From a checkpoint of a small mixture-of-experts model trained on Wikipedia.
Size: 13 layers, width 160, vocabulary 2048, 36.3M parameters.
Experts: 128 experts in each of 13 layers, 64 tanh GELU neurons an expert, 8 picks a token, a sigmoid router.
Below are experts of layer 3 (counted from 0) of a mixture-of-experts language model. Rows are named router (the router's row for the expert) and show model dimensions 0-159. Each number is 128 + 24 x the weight over its row's rms, rounded and kept within 0 to 255. Numbers have three digits each.
After each expert's rows: "comes after" lists some tokens at least twice as common just before its tokens as in all text. This comes from a sample of Wikipedia text that the model never trained on. Tokens count by the router's weight.

# expert 89
router:134135133129133156160131140116130142170126127121116128113150148127145129152108159102109099148137138106143100104061161117082116112117126149055121136132097200134105115100140161108110117081097095131143144082154146159112107167151153158129129144156171106133120105105153175124104104104115102102177131106160147122129132090107139121165130104124132136077175126112092109157101103092127144136157138112100134106128131114124146157117087161133142135110123150136145128164114131142139090145089122
comes after: " |", ",", " the", "-", " of", ":"

# expert 113
router:133102123154127144157144128135151138118170154100140122091122160142147136145132134135124118138127154171135113161129157128056064111142166122127100129116119123114084095135163125146154127123112122130153136095099113152101099176138155131132107086164159169142108145119131101113101092125047141138164129100147091099163109168123132168127102085135133124132162148174119124147130130124142111135154133087146101155103159085094103080117099141124150129116145143128136116127100099146127147141136122
comes after: " |", ",", ";", "|", " in", ":"

# expert 111
router:167110109132134139134113136132146116144141134142128100061104218114139164130150132141141130123160114095131090134109134115101135099083153128134173117128131120123144116155102166111151147111135110187129109126187120168130100146146174101117097134123142133124124082073165130144112125126129114109121106112153139135145091119090149111128156152110140126141146115122126128170144144127155096117143099080107150091101113117126135130121109145122159145092137123103165059124095129153136107158094111
comes after: " the", "s", " The", "u", " tr", " However"

# expert 42
router:100157146133141109112174142115147087128085116133133157109105167136135165137177129123179110171113194106150129118109165132139115108134149112092110119091112130128113130164132127118112127117126146160130095113133178106111087143150165116140105111166166147118106115128125120155140120159094118129132142130149141075104114124148122117169126122126133117133123120085080136131138084110155094124141083081082096111099155100111141140140104191121114135105151173141150156115137121150102094143142120
comes after: "\n", " two", " full", " /", "self", "N"

# expert 12
router:129141207117165156119143168192119109124103124077116151123089153126134122133141145118112127128117140102109113132132118103125130114138149152117153101127124136139111148134151135120101132080118125125161106134107121099150084136121112135111105118169156177156109122144124143178135129155129163099102103098135090138147125139126143134125131123154138095088138134106146087159147056121173110111102128137076100153099123095140115150100106135080132086107186108097116154125119150159130123105152127
comes after: " M", " B", " C", " b", "M", " Al"

# expert 83
router:122120123112114132145164115144141130124131146142141126115121122114134119127146135132151113114090145091061121178127164146098124121138107134096160136106098162124126147136133101140095135117123128145187138063142161145123134125176160119131081139126131171167088105117167121068103119143121107081156114113177138110136061117131145180139127127110156126105118130157151074162125075144123149100158103121113109129103151157096119154160119118144127138117122096145132100111133122163133118113164133
comes after: " of", " in", " with", " for", " to", " on"

# expert 18
router:100115158148141156149158138198128153163099131068107137084100140132173120120122129143134152104103129121125142098119139108125129113111156103112119176077121168117133136109107175121140122142122146149115115117123126152150097092137126128088127125115171146159124144133142143119105120115062103127104151113182130105134117111094132137140095124082168103113151118152113090129140101144155149116121091097106136123136122146141172124113101149097163135097130157109143092107113159186170100134114116
comes after: " ", " F", " (", "-", " f", "di"

# expert 118
router:100161161119149131140153132149129108104087058097135125102119145105200150137148130150148133101128123142106107123123163127138143108125155118072092119098098141131093121160141129146146131081147151149137079119131179133112132141069123116124103144144181153143110137134099133149119117163142146120159130137134134120097091095140133123138092155153146106127153153109152125139154086109138151139120115095111063143127123120119156132135094217104135129126145151107119118112123114154148140141125111
comes after: "\n", "-", "\"", "C", " known", " such"

# expert 93
router:131131174144125157152154152136201113121147082088158157100086134126150112158133128139115093151161143111122126134134146140101106122103170141091145113104143197117085143146098100146148130122144160120132129088100124113121128121124154130111115104137121121107078110111170105115095139121153135133124130143190108123092113134098134160118152138130100133113150140149136056142150135166143116150129103105108117112128107153118119115123087167108098161134149150136114126136054122153134136138102102
comes after: "s", "il", "w", "c", "t", "z"

# expert 46
router:146129161125149115135132126173129119174122106129101132117121125120138136143124110160122158124117179161088115105109140144068134111132145179137102154078078199141123109153116161148107125140146130119146133084121105138140124121142151118111099108155122114154111111139131140158095103109106107128111114115129113104189130106111163127142136132103163109132149121121098126129129108145143119087124167138066098115078137129125117138110135173121163078087145151108173158100117172147119095152102126
comes after: " ", " re", " con", " Re", " Con", " f"

# expert 28
router:163117134101190151118151084150135123151096137126124072081111157147119127150143115138109165129159169121094153088145143157123106095136151129136117131104082111103112137142060146146147154107149148157125095125143129143143141095168103132125102135145171175125123118128119114125104125119106142102144128114152110108118126150122153149142083169118148127100136078129129070164107159131139143118131128113125121161140114129115115129106097169120144113117135136082185127097116152127121098188106112
comes after: " ", " (", "\n", " \"", ",", " sp"

# expert 99
router:154119148139106171123149131160095087127129147101101126101123133077145124148151123157112115127138171106086093163117132146095119139150106160134116125100120162098118156115136118111123117123137089142165160137108149132131120153157143150142069157180131123159121111131134124111151133172143152050157089109151149112120085118128143128119114125133133153073124114142110074145133103139144136087185121114087117121093165115117125109148096165129159132084146128136170114120139123141120143103095124
comes after: " of", " in", ".", " to", " and", " at"

# expert 47
router:144133140139163129140178111143128117139136149116113132124137145107112132121107115173110081151141151157132123155137143161061112067147164152082131136159109166113124120135153122127146143095119132125118143095131144114111113138097116132125119115195131131154114138137145138107143103119081112114154129113156099152155107139109104113127085111169156141131166106089148114100110084148147060126156119115163103136102159108093139107102130109129118076130172126121139164136084116166118080153131122
comes after: " 19", " 18", ",", " (19", "20", "."

# expert 60
router:127145165147160171118117143132138116147077118109150111117118119133171148156137136149111156137131161100107141110111180138121122097145139122134139138088087115093146133174118190123117136150129125128099110093137131173149097150136134132113104137137130105103095125113133153164094140135130129110150127115160117105144110136113154131132104162098161105121164125121109121105126089092141134109130111118063095158112127113084151123141117200112194112134172147078133090113129144139165107135104093
comes after: "\n", ".", "==", " |", "===", ")"

# expert 101
router:121122147112096135136157193128170118145133157148102111102125162099162156114162121155155097128138142115159108141128140139119147101111162109081098140109142119101110116118144127137154132113107115116128100098145188101172113134162184095119122119128114179132086119087158135134152105116142111127138128133123107086106104111149132106153096114129165119151115137115086134150116102096176065145142123123109089132112140137077129113166081138122092132128146173136135116128112113143100124170155142
comes after: "la", "\n", "ha", "lo", "ro", "k"

# expert 25
router:122133111128142132119120137138162105150150087103119125084124131103132127125129125177155117112100154133112081119133129131102148106152156130072143131086084126098115125199151165115122114122140166118098174119140153131133151117177148133121115107130143141204097105124154114122122086126109117106159120124138136124123122132099165123121134154131143132182105136109131075124120101121159125102107161132116115117092122150128130136106078132135121137073158137116209114076123103138142120120103145
comes after: " a", " the", " and", "par", " of", " with"

# expert 31
router:121084137182162144082141140167115091145153101164107127088123142068150138138130100128170100127101118163149141158088142121095117090116175133109109159124094151090084119129151102159128125123129119101168105123136129147136117119170134110095146119157095115140108110104146160118136111121110129115161096096111107117150120127126164118137104103151179099137145150151099104153151130142138125131168167123106157145137159104090112135152111165149109111127135134143162129149104115163139127182119100
comes after: "o", "s", "re", "y", "ro", "po"

# expert 30
router:104125149209163147115145145121140118180120132135121142073089118108137189149151145123126095143113144150145097125123136104091112133110099157137139158143104105116113103156168188113088143096156127113123145107139161136136142161144122092098140149158161143130103135128136131156099146136087146098143126144149093129098133119139157134152124107115153119133100108150127124118172099087115122106147139115121114128093103110140115167137047151131126070120163105110156125108129142119147107141124132
comes after: " C", " c", "C", "ro", "A", " co"

# expert 36
router:130103149112163138147132146146125081177100126150115111095151147159171143173169122134112116154105147106081129080109119123128090084156183112121130109089119126129106143112104160137136126140119131149160162123134147117169105186125120141125093132159142157143118115115118146102135113131092117128127121087134126129107082096092156122130129121163150144113146136146124070150115126126152102111138151070103135150139171092121158097123092160141145121128143123111094087144121136121092120125095080
comes after: " (", "\n", " \"", "-", "==", "A"

# expert 13
router:162127152150169119111174139158110138120108113116123089103108146117160115116109122154096102140092160131113121109120165137108144101090128153127151145110080121136130114121116145096126131118164132160159138113168117128085114110118152127135100109136136136141130141106133139126135122140077132112152094150169118140149081121098128099148135118099116111130157114160157062138150120157128101141155078116142153150141107160142153150108104124103137142107146110121141138051117149164163054160162090
comes after: " W", "w", " w", " ", " St", "L"

# expert 11
router:101129156100155126128159121143106101170104122133136100147100109139137137171171141150132151182083159097123132150138143152118140085079151154109108139104078157094122118142171131097127123090138109152154135093111123102097126125092136116143132157148154166127109116117128138152128148136116140092153127098146124134146114106136134190162125128130142107103169136074124100126164158063152117090117124120146102143086138133111165137137130179106141105110110142133144104119138108133128144099115072
comes after: "-", " |", ",", ";", "|", "ur"

# expert 92
router:088139177131145146111139177150128090167119124122142168100108118154151133152124113138147118129103155143076115111136125117086146135110118128090151149146110154128125146117101134097112157122155133090136166134115126161167127179101158152086108102142115106142140084110148155160081154115116140128159102095121083103146139154141087149103119113138150140102161134078119108143155120114169135123106139129089096162083122125136139137154099130118148108069148134150113148118103139138110136177091124
comes after: " ex", " f", " comp", " c", "f", "c"

# expert 55
router:157108118153124167146121147184147086140102117124118117093107124118147131146099207129093099141125125149097113096107131137116151137127145127094160112133107131146136139119080122155164128081144151148152125122162117113135137143108125145106083093140147149129106109087148132144137093154140137127141123143147104113115085105111126133180090156122117127091149157127153079171109096132157137061121133106097132154102197151135149110135110177111137119105155145108109147098123134133154129129142112
comes after: "\n", " based", "==", "un", " was", " he"

# expert 107
router:127140121125140137131147142142173104137115049112159126130124119128135161121146150142162112130139128094139125122083139101113124117148125161104132128104090151095103124191131149110129131082123126119142092135096160154106147155111145143115137126133119140164108142093119139169110098140088147123139083129167120149123111103145154173115100135126136115119166161150125115116099134111170095133145127133139141143083134162134164106104041139133114110070124080099142112091098135173133127127131149
comes after: " ", ")", " 0", "%", " 1", " 2"

# expert 43
router:153140169181123123104135160136102129145057142130132137131119147132183118126100143100129134143153180105137105105087152147120093068124132146113121146111065117119128138152155138114131162137081131122125121115120168111138117105136136148120099137141153122132113158093132141130079139120118128103174142145169124118141129117110124160142077158115135100106160124164105102119100102106158145106137122122138109164124134125083132170161158114111155110105155178087132108115130148136167133140081105
comes after: "\n", " |", ".", ")", " Ra", " ="

# expert 82
router:156144157152156157112154153154163124124132095160137106118128148103162138114127135132151066153122125091168109164122128153093146103104113140119173123159134103119071113135101146154148148120171102141158104115163136148118135117143161136118111114152137149128117119105107129113149118124137117119135128134181130150136062104105164122157104125131148138138145114102114150143114106111149082109148107139121097156067111124115156121119113110058130132090157123116120074128120102106088109161118074
comes after: "s", ",", "ed", "\"", "es", "ation"

# expert 117
router:131123121112166191120166125138166144144091087088133159124134148132148110117139126144142116120094118102099147087103150116079097084103089160124108150145120131114132173121083174141112162113160100131136085120100148140135115153133148105131108118151133167116092135144122122141117119112093116108118088107179157145149143121132135143149119094130157132111148132111076118149162145115138119105155125093080137148108126136153111126107098147110157082120167150114136112132134136195169130153098121
comes after: " ", " S", " P", " O", " G", "c"

# expert 24
router:121125120156174157120150086147158142166073124104114159135137193155125138164144129138136133117149183120133147130109151136106120102148154149091138115128141153143104088117132149117091153118122163159105095085134110175139105161118136123132109143172134151143133118136121123121117119120084123093112109142155087142151070161139131137140059144123146085095169115109133098152137114108148151085116139140090101141106103118108147106119095169116144095128126131138134141115094132171143132115105107
comes after: "\n", " (", " ", " |", "-", "–"

# expert 94
router:182128114147116118183107111145155095142137164119112118086097111119126118144127118113151089155127183102102129142149126159116142102087132133145173130096124127152122106157181191151148162118131150141127134086137153153120110150159151114111106124123109151171095111116146131150132104120120115083114105114151137108127086102113149125168097117115089118147128133096130113122137127116166140075156113112103139124092165131077133124103112148128132105119166145085155114117119100126145088182140112
comes after: " the", " he", " a", " and", " was", " be"

# expert 22
router:110112149127181120091186111101124106101087118116158143101125140096138144130155151135102110138126131160082115142111173116107084110143161133126081154157128142106069168144096111162136137079121108130132090096119144151173139151130124154079128142171131152130082150122104143128128094104124131120153075102138134140113135130142145131146126138152152137130172130186123091177113120104116092152148139108099122137101112165105121130115089152119116119129124101136135134152124166149122161128107144
comes after: " T", "T", "S", " S", " K", "C"

# expert 69
router:098120201135123133107171116126151146146078097133170124122077136129173153160134117084148079120116154144103101122110124148098132111120181157138123142133122174125110153132116123117128153105157181154149163113138123124110103152110174151113121124129099132143101085148134114126128164136129116126131111130125108136133112105106125181130127171097170116111144114090161087158160137115172129153127088150094100118108133075136139151109129114103175123107137125130107148126098137118141118119133083
comes after: " f", " F", " Ch", " H", " h", "f"

# expert 41
router:155129157157166113110138135162167100126126099114129118110096120118139157124129179132125118123126179132089131124105147135087110109102147142089107099132082140119145129146144175157104143159129170118115088129115173126145163146172134103140123131149088105137113160125142144082109117109089123111141113151125132114114131147078148104125104141086148134115107146167146097134130083099121130056136123120103155157102139137095154157129101173110143127133183116087129149133117133161141084107114128
comes after: "\n", "°", "ta", "im", "ab", "."

# expert 110
router:146144142139143126116153146131158083173120097131141143116104133133126145131168150122138094149132124160121126101099106151130071128064144141115140139087100133126095145150110144107072159138148113136122148096133128154091123137136142117120091137155109113190133100089144124133116130137061129100188157102129098129174118122125129170145109145150140076131174122131098093113154160150144126103165137102113155159109159106140119135110128135152185112118136146108141080117139128108125102155125135
comes after: "re", "le", " re", " Re", "or", "n"